{
  "num_hidden_layers": 9,
  "hidden_size": 256,
  "n_experts": 256,
  "experts_per_token": 8,
  "d_expert": 32,
  "d_shared_expert": 128,
  "hidden_act": "gelu",
  "moe_layers": [2, 3, 4, 5, 6, 7, 8],
  "router_score": "softmax",
  "normalize_top_k": false,
  "routed_scale": 10.7,
  "balance_loss": 0.00518,
  "balance_bias": false,
  "init_std_router": 0.0389,
  "lr_router": 0.000814,
  "vocab_size": 8192,
  "norm": "rmsnorm",
  "norm_eps": 1e-06,
  "tie_word_embeddings": false,
  "optimizer": "soap_variant",
  "learning_rate": 0.00281,
  "beta1": 0.95,
  "beta2": 0.95,
  "max_grad_norm": 2.0,
  "batch_tokens": [32768, 65536, 131072],
  "max_seq_len": 1024,
  "train_tokens": 324400000,
  "max_steps": 4716,
  "dataset": "wikipedia_en"
}
Below are experts of layer 6 (counted from 0) of a mixture-of-experts language model. Rows are named router (the router's row for the expert), up (a neuron's input weights, with its number), down (a neuron's output weights, with its number) and show model dimensions 0-255. Each number is 50 + 15 x the weight over its row's rms, rounded and kept within 0 to 99.
Before each expert's rows: a language model's description of what the expert responds to; "comes before" lists some tokens at least twice as common just after its tokens as in all text. This comes from a sample of Wikipedia text that the model never trained on. Tokens count by the router's weight.

# expert 15
Line breaks and co- prefix. Line breaks after sentences, list items or headings, plus word-initial pieces like co in cofounded, cousin, cold, and Succeeded.
comes before: "-", "=", "The", "In", "|", "On"
router:42 51 53 36 38 35 54 30 51 52 39 30 49 69 55 40 80 72 81 77 78 56 47 50 38 58 20 37 38 54 44 48 72 69 68 31 24 74 27 45 71 77 40 50 66 24 48 80 50 80 50 72 58 24 61 51 13 74 50 68 42 75 28 52 63 53 49 66 63 32 43 52 42 48 41 51 42 43 75 65 09 82 31 40 58 29 56 47 44 31 55 32 68 58 69 38 39 88 63 72 58 55 64 52 43 59 58 53 47 41 44 29 34 60 38 37 56 50 44 48 54 65 62 61 30 39 50 42 59 45 39 51 21 62 41 68 58 41 76 47 36 42 41 68 69 70 35 47 85 43 46 36 52 40 69 63 61 39 31 37 30 40 22 23 48 49 73 31 46 49 39 53 37 47 33 59 49 77 57 31 24 28 42 76 66 39 51 61 51 50 56 42 67 35 33 48 60 45 48 44 65 53 64 66 42 45 23 30 27 45 23 44 59 32 53 40 42 33 51 41 28 34 59 43 47 67 52 32 19 44 42 52 65 49 44 65 40 64 64 33 49 48 63 56 47 43 59 49 29 52 55 58 33 27 37 27
up1:46 73 51 51 54 31 41 54 56 27 45 45 45 64 30 43 31 55 36 39 65 36 34 49 37 66 32 30 43 40 49 72 41 64 73 55 61 38 05 50 64 50 61 46 38 77 45 60 69 61 40 25 54 38 24 40 31 66 42 43 59 61 66 41 58 54 38 34 47 32 31 35 23 59 48 41 41 17 42 20 34 63 80 27 34 51 46 39 46 57 45 64 55 24 29 40 72 78 33 45 76 35 22 63 67 43 24 52 49 37 48 37 44 58 68 49 45 36 43 39 61 36 54 37 40 48 41 52 28 74 52 18 53 70 51 69 17 53 66 52 17 70 49 45 47 29 63 69 75 42 54 48 41 34 42 25 28 49 72 64 07 61 57 42 70 57 51 69 73 62 37 39 57 39 42 53 52 45 56 84 43 62 25 52 67 47 40 49 34 36 59 51 24 45 68 52 34 67 26 53 55 53 70 56 74 65 57 59 39 37 45 61 59 55 68 39 49 54 41 64 59 37 45 63 36 38 25 61 70 55 33 57 53 64 23 36 38 27 29 36 48 50 43 23 35 38 62 18 51 30 65 36 67 60 41 58
down1:49 40 50 39 19 45 63 57 41 49 42 41 72 37 47 60 43 24 27 26 44 26 45 55 46 31 42 44 50 03 71 50 34 68 45 34 44 42 53 41 30 62 45 50 66 51 53 20 39 35 48 57 58 60 67 59 61 37 23 55 34 72 44 54 10 45 50 66 42 56 37 34 37 57 54 25 50 76 20 66 72 66 41 46 64 55 48 30 77 65 71 39 47 64 90 53 66 45 31 54 71 60 15 68 55 39 19 64 39 33 32 59 24 64 10 42 42 42 57 54 43 26 64 29 30 49 36 71 57 44 66 50 66 44 45 62 65 73 44 68 34 42 54 48 57 37 59 68 10 31 41 38 24 67 41 72 48 50 47 40 57 43 45 34 72 49 72 60 45 47 37 74 58 33 58 41 78 55 50 63 64 44 62 67 28 58 35 59 58 27 32 52 54 56 43 67 57 45 50 77 65 64 46 38 54 54 52 58 57 49 66 45 69 48 55 65 69 64 63 55 57 40 78 55 48 39 57 44 48 27 60 24 27 60 47 40 28 37 57 32 50 34 58 44 54 51 67 36 64 61 16 41 66 61 55 27

# expert 60
Past-tense verb stems. Main verbs and verb stems after a subject, often past tense, such as began, worked, gar-ner-ed, disag-ree-d.
comes before: "ed", "s", " to", "ing", "d", " a"
router:71 44 30 60 41 56 31 72 51 56 31 51 39 47 42 59 59 48 57 46 35 38 49 32 60 36 46 60 45 35 41 57 67 59 21 44 57 44 43 51 58 25 55 35 46 15 61 47 53 57 62 48 54 52 38 34 36 56 35 67 67 72 34 55 70 56 42 74 63 74 40 41 51 53 64 50 77 63 39 55 39 31 47 07 40 47 48 43 42 64 75 63 65 22 40 64 16 46 43 74 86 45 53 57 71 40 38 32 48 54 58 40 52 71 59 39 44 65 66 45 68 59 45 35 35 45 68 29 83 53 32 50 42 39 32 39 41 37 76 58 84 71 56 55 43 76 70 60 56 61 51 51 27 59 59 18 35 55 46 39 55 55 62 38 45 47 73 61 74 43 44 20 46 70 33 49 41 60 45 58 43 61 47 43 76 48 73 46 39 35 43 43 37 26 48 32 86 61 26 36 76 36 89 64 17 56 67 48 67 53 64 54 46 46 36 59 91 54 42 45 46 51 56 76 61 30 48 38 58 56 43 55 24 40 58 66 70 73 47 22 52 54 31 68 54 56 37 94 56 54 76 57 45 68 54 48
up1:39 63 61 64 62 42 38 66 56 41 36 33 74 47 54 30 36 60 46 39 53 64 37 82 30 86 48 41 65 58 93 47 52 42 52 52 63 45 72 64 37 33 20 69 54 59 34 26 56 37 44 37 48 65 60 65 47 51 72 36 59 49 70 30 40 39 50 59 36 35 59 44 40 77 27 24 40 48 47 49 75 24 37 62 79 39 58 52 56 41 49 36 84 54 52 38 34 69 34 48 39 64 40 37 54 75 52 60 51 54 24 43 47 41 53 26 31 29 45 49 52 49 67 21 24 80 55 73 61 47 78 60 56 50 62 56 34 51 71 42 30 56 69 43 66 46 54 59 31 69 89 66 58 54 51 66 43 43 41 60 46 57 57 41 47 42 68 39 37 49 71 33 59 46 36 64 59 63 44 45 54 49 78 67 33 71 40 35 37 56 46 70 89 45 39 61 23 70 61 72 40 58 55 29 79 51 51 35 48 49 37 34 27 66 44 41 13 45 48 39 51 51 31 29 46 46 26 49 36 41 50 31 61 47 60 87 50 35 37 77 40 51 32 48 55 43 43 29 15 25 30 64 50 58 46 55
down1:29 59 63 42 48 34 50 58 57 48 48 35 66 43 44 43 47 73 51 43 64 62 52 58 60 73 20 37 63 64 69 47 48 37 62 25 54 69 41 40 21 76 50 63 60 72 51 29 62 69 42 27 52 38 81 47 47 71 72 39 49 36 71 19 44 47 16 57 60 38 52 31 61 58 45 24 47 36 37 43 62 33 49 72 77 39 49 78 50 53 30 57 52 58 63 37 69 61 45 34 36 55 42 68 52 77 54 60 59 48 43 51 35 47 56 51 27 19 65 63 45 42 76 39 34 58 59 88 42 60 76 38 31 73 28 63 48 31 47 59 41 63 52 36 51 41 33 64 43 69 59 61 76 25 17 69 67 45 60 59 63 42 64 58 56 41 68 57 16 46 42 39 55 28 17 43 55 53 34 40 37 42 80 67 47 60 34 27 41 50 62 59 75 50 49 49 25 40 18 68 53 75 61 13 81 57 55 43 45 68 69 50 66 64 51 46 35 29 50 41 54 29 46 57 70 66 26 71 39 49 60 56 54 68 43 47 43 19 56 50 66 50 72 56 69 52 27 31 32 35 35 67 51 55 49 54

# expert 5
Wikitext heading equals signs. Equals signs opening or closing section headings, usually right after a blank line, as in ==See also==, ==Charts==, ==Career==.
comes before: "=", "See", "History", "Career", "Early", "Personal"
router:66 65 30 45 39 47 61 60 50 49 57 59 48 30 88 43 38 37 58 31 62 43 73 67 74 38 37 71 34 39 43 61 70 38 41 36 70 69 44 26 55 78 47 82 44 64 38 72 54 60 46 44 62 36 29 40 42 61 52 75 27 28 76 59 59 69 56 55 33 28 67 44 53 57 37 41 35 38 68 43 57 61 32 57 60 63 60 50 76 67 42 45 61 60 68 47 16 49 37 66 58 53 20 67 53 54 64 41 50 67 23 53 68 51 38 79 54 67 28 44 59 36 79 49 31 55 55 52 28 34 30 43 40 40 34 61 26 76 17 40 49 82 70 75 45 54 30 30 39 49 49 38 59 37 44 49 50 40 37 72 64 39 53 40 53 63 57 63 42 40 17 46 37 27 76 56 71 20 53 43 48 39 45 66 65 37 27 20 63 76 41 46 38 57 38 39 67 43 36 59 58 43 48 36 28 43 27 53 45 74 61 53 54 60 35 30 42 74 63 46 49 74 41 55 59 44 26 59 30 55 58 72 69 75 59 44 83 37 67 57 78 43 64 33 54 51 44 78 62 59 46 44 41 45 41 64
up3:42 14 56 56 56 43 52 34 67 77 45 58 57 57 39 52 73 32 55 70 46 32 65 37 41 32 57 32 55 65 57 39 36 45 40 29 45 66 49 76 53 69 56 44 59 74 41 49 41 59 43 46 81 19 39 51 56 44 67 44 44 34 70 72 45 44 68 67 31 48 25 31 70 45 45 60 32 49 36 49 46 72 63 52 45 76 34 39 36 48 32 12 56 49 41 52 32 43 69 53 49 36 59 49 40 57 61 68 48 34 65 48 58 25 46 46 57 72 57 46 53 47 46 42 54 64 30 72 53 30 51 43 52 43 32 44 44 63 40 64 66 39 41 47 26 29 55 57 23 45 32 69 59 64 26 40 55 45 34 78 74 49 33 35 45 47 46 38 17 41 03 59 60 39 63 54 89 69 77 67 42 47 76 41 56 71 63 76 67 55 62 53 71 53 51 55 65 68 32 35 72 50 33 53 43 45 41 24 37 60 51 41 60 23 43 30 64 38 42 53 36 53 59 50 27 46 55 68 66 88 60 49 76 29 50 52 19 55 43 42 30 75 58 54 44 06 30 60 59 44 61 64 43 25 76 49
down3:42 50 61 38 50 72 68 37 50 45 48 53 59 34 65 32 09 88 38 63 46 42 42 71 46 32 45 57 62 51 36 60 76 46 62 52 53 81 50 53 47 44 54 54 80 50 63 63 49 55 50 46 69 61 19 44 48 54 51 42 67 55 71 79 52 68 48 35 65 38 17 59 26 47 47 29 52 27 51 65 86 46 60 76 46 28 39 37 46 53 41 37 23 29 42 51 48 33 83 50 35 54 63 55 17 62 45 43 71 40 71 37 59 58 51 48 57 55 36 50 50 53 55 27 50 49 39 40 50 84 44 60 57 53 84 47 35 47 77 67 34 33 19 77 25 35 42 43 33 58 55 51 53 27 36 71 25 50 32 40 59 26 43 75 47 61 53 54 67 68 48 51 66 66 68 35 52 55 59 78 41 42 52 52 54 50 38 46 22 67 53 57 53 46 47 27 03 39 45 47 56 38 29 59 47 65 68 46 80 27 52 51 44 53 80 41 40 68 46 58 54 36 58 63 33 36 35 48 56 56 49 17 48 43 36 58 23 68 38 77 49 42 54 33 84 45 46 45 52 37 25 65 61 33 34 44

# expert 34
Verbs and linking prepositions. Verbs after to and prepositions or -ing connectors introducing an object, such as finance, replace, having, despite, using, of.
comes before: " the", " a", " his", " their", " her", " him"
router:50 55 60 97 58 63 23 54 49 67 53 40 56 54 16 47 68 49 57 16 38 44 48 22 62 56 51 34 50 28 45 39 35 45 42 34 34 70 77 38 53 26 48 54 54 35 47 30 69 57 71 43 49 35 62 73 55 38 45 61 39 61 31 44 54 31 40 47 70 62 51 46 48 49 62 56 66 47 20 60 64 50 49 23 29 59 59 31 46 29 71 75 64 56 47 55 17 59 54 48 58 51 52 68 82 45 13 38 75 57 70 55 68 50 36 45 43 27 53 35 52 84 43 61 26 26 34 54 66 39 22 18 55 30 53 24 40 50 53 55 52 85 52 51 53 17 71 35 75 42 44 34 61 63 36 23 60 37 37 55 58 60 46 32 59 46 64 46 66 35 68 51 51 57 35 56 52 34 76 54 53 82 63 51 33 39 58 52 73 57 63 71 39 65 31 74 63 54 56 52 68 39 56 60 41 43 59 57 83 50 68 46 48 64 45 60 39 46 38 52 81 27 58 34 27 55 56 54 35 50 53 46 37 55 41 70 61 49 43 31 32 43 31 66 44 71 65 82 37 84 62 62 47 61 47 40
up1:51 72 33 71 42 81 35 77 17 46 30 41 63 54 52 30 59 73 26 21 80 75 65 49 51 59 35 28 44 44 35 49 58 89 31 42 54 58 63 55 75 27 41 49 74 69 48 65 46 51 47 39 44 47 58 32 77 57 44 62 52 21 35 67 55 45 34 53 48 41 52 48 30 31 43 41 54 53 16 44 42 59 83 51 79 39 12 54 66 45 50 44 64 28 50 73 47 40 47 40 35 54 44 64 57 34 63 58 67 72 78 46 67 57 41 54 66 28 83 76 58 42 37 63 58 69 36 56 59 43 27 48 36 76 65 41 46 40 15 63 28 49 38 84 66 50 43 68 48 63 40 58 52 49 33 46 53 35 57 31 48 51 41 51 53 46 66 48 50 59 48 67 29 41 68 59 76 48 56 37 54 63 16 60 66 43 66 46 52 50 46 59 62 57 47 33 25 48 43 59 47 40 59 56 48 46 68 73 39 45 74 33 68 53 64 39 18 45 83 48 64 50 75 59 20 38 60 38 57 45 60 82 71 61 45 36 51 43 64 39 44 61 25 45 71 65 49 60 51 50 41 53 28 64 35 64
down1:53 39 62 50 39 43 48 68 30 41 68 73 18 68 61 48 53 34 56 60 45 37 45 42 35 44 61 73 31 40 60 52 52 20 50 31 53 43 50 56 75 44 50 49 67 60 71 13 72 35 43 69 83 47 77 69 58 64 14 51 64 19 64 40 56 66 48 60 39 39 50 60 22 60 53 62 52 57 48 53 37 49 28 62 60 43 25 45 59 40 29 31 61 53 54 45 57 33 29 69 30 59 59 86 64 45 22 45 65 54 54 53 36 35 87 49 81 56 37 57 59 56 61 83 44 45 55 50 23 42 40 76 58 36 44 42 62 45 58 37 60 45 64 41 52 42 33 42 36 44 57 39 61 66 54 67 41 74 32 44 55 33 57 57 47 19 61 58 65 64 40 63 52 46 71 76 50 59 52 34 50 24 42 58 33 57 67 59 63 61 35 24 37 22 33 29 54 57 67 21 72 54 47 52 40 49 55 31 53 52 25 53 38 52 40 54 72 75 27 39 75 68 90 42 57 31 61 66 56 60 32 51 92 60 61 42 36 66 75 54 40 56 43 45 47 55 37 54 68 53 47 51 65 61 61 90

# expert 47
Sports stats and tables. Word pieces and labels in sports statistics, rosters and tables, like R(ank)ings, Feb(ru)ary, List, Match, Opponent, Format.
comes before: ":", " |", "s", "nce", "ed", "ces"
router:28 41 63 43 39 42 44 31 27 48 56 68 37 48 56 42 59 39 39 67 11 64 45 73 68 31 83 38 44 48 86 20 47 30 27 59 61 53 42 38 70 49 45 47 52 73 74 42 44 57 58 63 64 39 37 28 66 79 41 51 50 64 59 64 44 79 47 69 54 58 24 53 48 58 44 40 55 41 35 23 56 65 49 56 63 41 47 62 72 64 48 42 58 23 32 44 61 40 38 23 59 76 42 40 42 55 63 47 39 39 33 54 29 45 54 41 77 27 53 37 39 47 49 54 63 53 46 26 59 32 62 67 70 36 57 38 59 46 79 92 36 75 51 53 62 60 22 22 29 44 63 21 47 50 40 51 37 50 52 39 71 54 45 69 56 48 35 37 64 32 34 44 65 43 55 24 47 69 80 51 52 27 46 55 51 20 39 58 53 13 47 67 58 19 58 54 73 49 74 61 57 56 29 51 59 28 67 74 74 69 85 60 50 49 57 56 57 43 42 48 51 40 50 36 49 62 69 44 62 23 54 46 62 59 74 64 63 49 33 64 20 41 69 56 84 54 47 41 75 54 48 53 62 36 62 47
up1:50 13 60 58 65 57 37 32 49 54 59 61 54 39 10 61 76 75 58 57 40 52 45 60 36 25 53 69 18 68 79 50 39 49 67 53 39 56 47 33 57 41 59 23 47 57 49 60 35 68 54 39 49 43 37 28 59 56 11 55 49 40 69 40 51 56 44 69 36 43 67 71 72 68 28 19 45 47 61 62 17 37 42 39 32 46 72 64 42 46 43 64 37 48 46 42 28 59 55 38 67 60 36 34 40 48 72 65 57 50 38 41 54 60 21 47 58 74 30 56 39 52 44 44 31 72 26 29 58 52 22 51 54 59 25 37 72 48 25 42 45 70 50 64 44 18 41 22 48 18 48 41 57 66 37 24 64 32 52 39 42 25 57 58 68 46 59 50 71 31 64 25 34 12 64 48 43 44 51 58 48 31 47 46 45 33 65 40 54 39 62 49 31 63 37 62 23 60 17 41 69 44 46 41 40 23 40 38 54 46 77 52 43 63 68 57 47 65 63 30 57 67 52 42 67 47 63 57 49 65 67 34 72 48 54 65 62 68 63 38 54 45 84 37 79 16 60 29 59 65 43 46 58 50 42 60
down1:41 65 32 21 37 41 47 73 28 28 59 29 90 57 45 31 35 45 57 46 36 37 53 72 64 53 73 59 66 45 89 41 45 25 87 45 40 52 42 46 41 31 36 68 39 49 37 44 37 42 77 23 65 52 37 69 55 63 48 55 64 65 41 66 68 69 65 58 57 58 63 75 57 51 48 68 61 28 61 38 33 60 54 50 36 71 77 51 85 49 71 80 53 39 58 45 41 51 70 33 57 45 18 61 50 47 40 51 36 91 22 35 37 68 29 62 22 36 41 41 61 64 42 59 54 54 59 50 61 62 44 51 52 57 47 85 31 45 30 43 38 41 59 65 49 49 48 55 41 42 48 65 78 65 31 32 40 54 51 85 28 46 49 48 54 50 39 26 44 38 73 70 07 30 71 51 58 72 55 44 39 63 46 63 34 52 59 41 60 46 60 25 47 24 50 64 79 60 42 56 76 69 56 56 50 60 60 56 64 46 59 55 47 49 54 52 30 60 59 50 58 26 34 67 44 48 54 43 36 43 49 60 50 59 39 44 61 54 59 43 28 40 56 57 65 29 58 46 57 44 88 09 40 37 65 58

# expert 12
Attribute and feature nouns. Nouns or final word pieces naming a measurable property or physical feature, such as altitude, length, speed, frontage, propulsion.
comes before: " of", ".", ",", " and", "s", " in"
router:46 46 41 87 44 74 29 49 38 40 81 60 48 44 40 41 62 42 73 31 31 52 45 37 52 39 83 44 63 78 30 50 62 34 59 69 59 35 48 38 70 30 55 53 87 59 38 82 67 44 52 55 47 49 37 46 57 48 39 70 40 84 39 34 31 38 65 52 71 62 59 56 41 73 41 35 65 49 28 27 59 51 54 39 45 52 38 47 45 51 55 55 63 61 65 38 68 18 32 37 60 64 50 28 51 44 65 18 19 37 48 56 56 49 60 44 81 40 45 51 26 42 45 44 57 68 45 24 52 56 32 42 49 32 49 58 37 34 70 84 16 47 55 65 69 21 37 55 35 40 61 37 56 27 34 45 36 41 82 65 52 72 62 60 55 40 77 47 64 61 55 44 31 52 21 49 44 57 54 65 46 51 85 39 56 46 38 40 51 67 50 37 33 60 43 25 50 65 81 34 54 41 53 44 32 48 67 64 78 33 45 60 61 74 35 87 47 34 47 41 30 58 28 49 57 54 67 49 66 57 51 57 28 48 60 54 64 62 34 50 36 61 65 58 51 11 54 58 28 26 33 68 35 61 32 46
up4:79 43 42 49 39 51 40 61 77 41 54 46 50 58 56 41 60 33 53 35 70 28 70 38 51 27 62 58 61 29 61 61 45 54 52 73 56 27 61 52 86 38 42 44 46 78 46 69 65 62 29 46 15 42 63 38 31 73 25 68 41 55 61 41 56 53 54 67 42 37 43 43 49 53 51 48 57 53 70 46 61 33 43 38 60 48 53 75 54 33 57 54 72 47 43 56 41 36 27 19 82 40 12 71 37 34 45 32 22 58 53 44 46 46 41 68 59 50 17 64 55 78 68 48 49 59 32 38 66 63 42 54 72 55 37 49 56 57 39 70 02 73 37 82 55 39 49 50 44 10 43 46 30 55 37 59 54 53 44 42 24 52 41 41 45 75 59 48 54 38 66 63 69 31 56 52 69 55 52 62 41 38 61 47 14 33 43 24 60 62 57 35 65 38 41 52 60 33 52 76 29 57 26 31 57 69 42 55 52 68 61 44 77 66 40 26 44 29 48 45 55 42 36 33 22 50 70 42 30 65 50 28 31 76 52 80 59 48 17 39 52 62 68 64 48 37 41 44 37 45 60 75 56 67 59 55
down4:34 36 63 49 33 57 49 69 35 36 15 44 51 47 77 52 46 41 33 60 65 49 40 45 54 60 40 46 67 68 48 66 67 33 60 26 59 53 60 66 62 70 45 64 25 49 18 72 54 27 85 65 24 48 59 45 58 52 45 91 37 58 59 46 42 56 31 63 44 80 65 34 41 44 61 51 47 60 43 63 41 73 88 47 35 57 55 33 38 45 66 43 41 59 57 65 37 44 59 31 44 59 57 22 41 59 69 41 33 42 36 54 68 65 41 67 76 68 12 52 56 40 44 83 71 50 63 50 58 48 49 50 32 65 39 53 31 58 18 61 51 27 71 66 69 49 34 58 47 46 66 39 51 40 59 64 54 65 44 54 76 82 52 52 44 70 63 37 31 47 68 52 31 37 64 53 61 51 49 61 57 66 29 81 57 55 47 53 35 45 72 77 35 85 66 19 44 48 48 34 61 41 37 70 20 38 85 60 46 34 36 25 50 54 43 49 33 62 72 63 45 59 44 67 65 65 36 52 24 89 37 65 55 45 45 38 32 64 42 44 60 43 62 56 45 40 58 32 46 69 43 39 73 68 40 72

# expert 28
Heading equals signs. Equals signs closing wiki section headings like ===Elections in the 1990s===, plus words such as Geography, statistics, classification in infobox headings.
comes before: "\n", "\n\n", "=", " MPC", " Notes", " %"
router:63 53 43 33 64 40 53 49 39 56 45 64 29 56 66 62 39 68 45 39 35 64 53 56 66 13 32 48 65 69 60 66 63 85 55 36 52 35 68 66 67 63 78 60 28 41 68 77 64 37 40 66 59 15 16 62 48 39 64 65 36 47 61 61 59 69 50 37 39 48 65 39 52 72 61 46 42 29 35 56 28 52 45 72 39 38 65 49 60 68 54 41 73 56 43 43 45 59 43 45 62 30 49 38 47 59 63 31 50 28 53 49 60 58 46 59 34 66 56 46 64 51 59 74 49 38 55 42 40 58 24 66 69 13 53 62 47 43 53 34 30 41 63 64 46 56 27 25 48 61 18 68 37 57 69 69 57 42 53 69 67 33 20 59 82 63 53 49 22 47 29 29 25 64 65 42 74 37 27 43 28 64 36 45 52 79 40 30 52 62 59 88 66 51 65 63 64 37 52 58 56 31 24 45 49 67 36 52 43 49 17 53 65 78 40 48 80 48 56 62 34 60 46 67 59 51 46 70 37 45 52 49 67 47 69 52 45 30 53 42 47 34 70 29 55 31 54 42 96 62 45 55 34 73 68 67
up0:55 56 69 41 33 43 44 67 67 29 33 88 58 31 39 39 45 48 59 58 45 55 40 46 31 48 47 65 48 49 57 65 68 43 43 68 50 34 52 41 46 67 70 21 50 39 47 67 68 54 40 18 17 37 49 52 55 65 38 39 37 70 48 64 51 80 30 64 59 57 62 32 54 41 63 30 35 31 19 66 72 56 68 63 57 52 55 44 31 56 43 58 62 41 35 60 40 65 59 18 32 56 39 56 41 46 40 55 48 22 50 61 13 63 55 60 40 37 40 57 72 53 63 43 73 80 28 56 32 61 45 91 77 24 46 43 62 68 49 48 29 22 44 43 55 47 39 77 48 39 49 33 43 39 59 45 55 40 72 71 26 71 54 32 47 37 62 46 41 53 47 47 32 35 71 46 24 48 42 76 46 35 52 56 66 43 32 46 49 42 43 50 29 30 68 62 44 63 67 58 60 59 44 71 57 67 63 77 91 56 59 62 49 72 36 49 76 51 56 62 22 30 55 41 53 44 46 43 63 36 68 32 37 39 38 78 60 85 77 41 59 52 34 68 77 79 62 47 59 62 30 49 39 73 29 47
down0:44 66 71 45 48 47 52 62 52 26 35 65 58 53 44 53 76 53 25 64 60 42 65 65 41 59 51 59 13 44 44 65 31 35 73 37 70 41 53 48 50 50 71 64 30 30 71 32 37 47 38 38 47 37 44 42 58 38 55 18 60 36 50 42 66 55 21 45 44 43 27 41 49 05 36 54 38 45 50 29 36 49 44 37 33 47 42 53 62 67 63 58 59 36 46 72 57 83 60 85 63 65 46 29 12 60 50 29 50 47 60 49 27 34 46 59 79 83 50 61 53 46 33 46 46 35 50 50 61 77 58 34 35 88 44 66 58 32 49 45 50 50 45 56 28 76 68 16 55 69 50 53 65 39 52 53 48 60 64 58 64 44 66 70 82 37 77 46 50 40 75 64 27 47 70 50 67 43 30 33 70 54 18 68 23 59 53 41 33 47 67 31 68 73 48 51 31 52 32 66 37 50 56 45 62 24 43 38 52 36 30 64 40 54 30 48 48 57 47 40 28 41 60 42 68 62 39 47 38 59 11 54 49 52 52 46 38 20 50 54 83 44 80 44 70 59 33 45 56 52 52 39 42 57 61 74

# expert 8
Mid-word Latinate stems. Middle pieces of long English Latinate words ahead of suffixes like -ed or -ment, such as de in Undivided, ne in Miscellaneous, icate.
comes before: "d", "nt", "ed", "ment", "ing", "nce"
router:17 66 53 50 58 61 39 65 34 50 43 45 29 17 51 42 64 34 62 60 36 44 41 67 38 49 70 39 59 57 44 17 56 79 23 61 40 50 41 41 59 68 48 73 61 50 51 63 44 45 73 56 41 54 71 59 57 38 54 53 35 42 27 49 61 56 48 55 64 53 56 81 52 58 77 50 72 77 65 53 36 75 73 42 53 46 27 62 40 26 57 55 50 44 28 60 46 58 63 58 75 64 35 17 86 45 29 43 50 42 42 75 50 46 70 31 44 24 38 45 58 30 61 33 28 76 49 40 58 57 35 80 44 59 58 80 49 64 49 75 61 78 29 45 53 55 53 69 62 68 61 24 49 49 33 49 43 91 55 63 62 37 43 57 51 62 73 51 73 52 49 60 47 53 44 19 44 67 71 57 50 75 58 48 87 39 34 33 48 59 63 54 69 36 30 47 35 53 76 41 31 49 59 47 53 24 42 43 62 63 55 28 61 65 51 44 67 54 70 69 51 34 27 27 31 55 78 67 48 48 46 46 36 59 40 66 36 44 50 74 25 60 57 47 58 72 13 35 54 23 52 43 33 37 34 57
up1:67 31 20 54 67 53 50 38 66 89 57 68 64 52 46 46 48 50 49 59 43 26 44 42 51 63 61 37 40 53 73 74 60 55 52 30 53 56 49 79 18 63 55 44 66 44 35 66 14 55 22 25 54 52 08 64 57 63 45 21 76 51 64 24 85 33 50 62 58 31 31 72 48 38 48 48 49 45 52 38 60 60 48 55 48 56 40 21 49 57 62 42 47 64 43 53 33 38 55 24 58 44 52 49 78 50 63 49 36 54 46 38 71 69 42 58 41 44 61 42 70 69 48 44 26 40 61 46 46 64 53 48 52 51 63 46 73 37 33 24 49 82 15 53 72 56 53 65 67 25 46 40 54 71 47 46 67 53 50 47 27 55 34 55 51 37 53 54 53 39 48 56 70 44 42 39 49 61 53 51 39 49 56 80 73 35 48 58 53 58 54 39 35 44 41 27 44 35 53 46 46 16 82 55 79 64 64 31 26 66 58 34 65 52 56 51 64 25 54 61 80 24 20 61 34 20 51 24 43 49 79 27 39 41 50 60 47 79 54 59 29 64 73 18 63 61 46 34 25 48 43 55 53 35 39 66
down1:39 14 49 55 58 89 52 22 46 67 55 49 29 40 52 39 49 65 43 44 45 55 33 46 40 49 48 32 34 28 25 69 59 59 62 52 44 51 35 69 38 47 51 47 46 53 39 14 52 54 31 53 44 32 36 34 60 49 40 49 41 21 47 54 57 54 55 65 77 53 33 20 44 50 47 63 71 64 44 52 68 19 55 72 56 52 62 42 43 57 51 50 36 71 51 45 62 39 61 48 83 44 70 52 34 36 62 59 58 51 47 64 63 46 50 49 39 61 31 55 69 45 18 48 34 77 65 64 57 35 40 29 53 39 59 41 30 69 65 44 33 71 44 40 49 87 45 60 42 56 73 28 51 57 62 55 52 42 64 63 27 75 42 64 64 52 73 35 64 42 69 35 59 53 81 25 41 59 54 45 66 78 41 45 47 63 23 62 19 36 54 49 75 25 34 69 51 37 41 31 59 42 56 71 50 37 28 36 22 37 44 50 20 57 43 31 48 67 67 76 32 25 66 60 55 53 48 48 44 50 86 62 42 72 51 46 49 60 41 25 50 59 71 55 29 72 53 14 64 09 39 34 66 46 77 34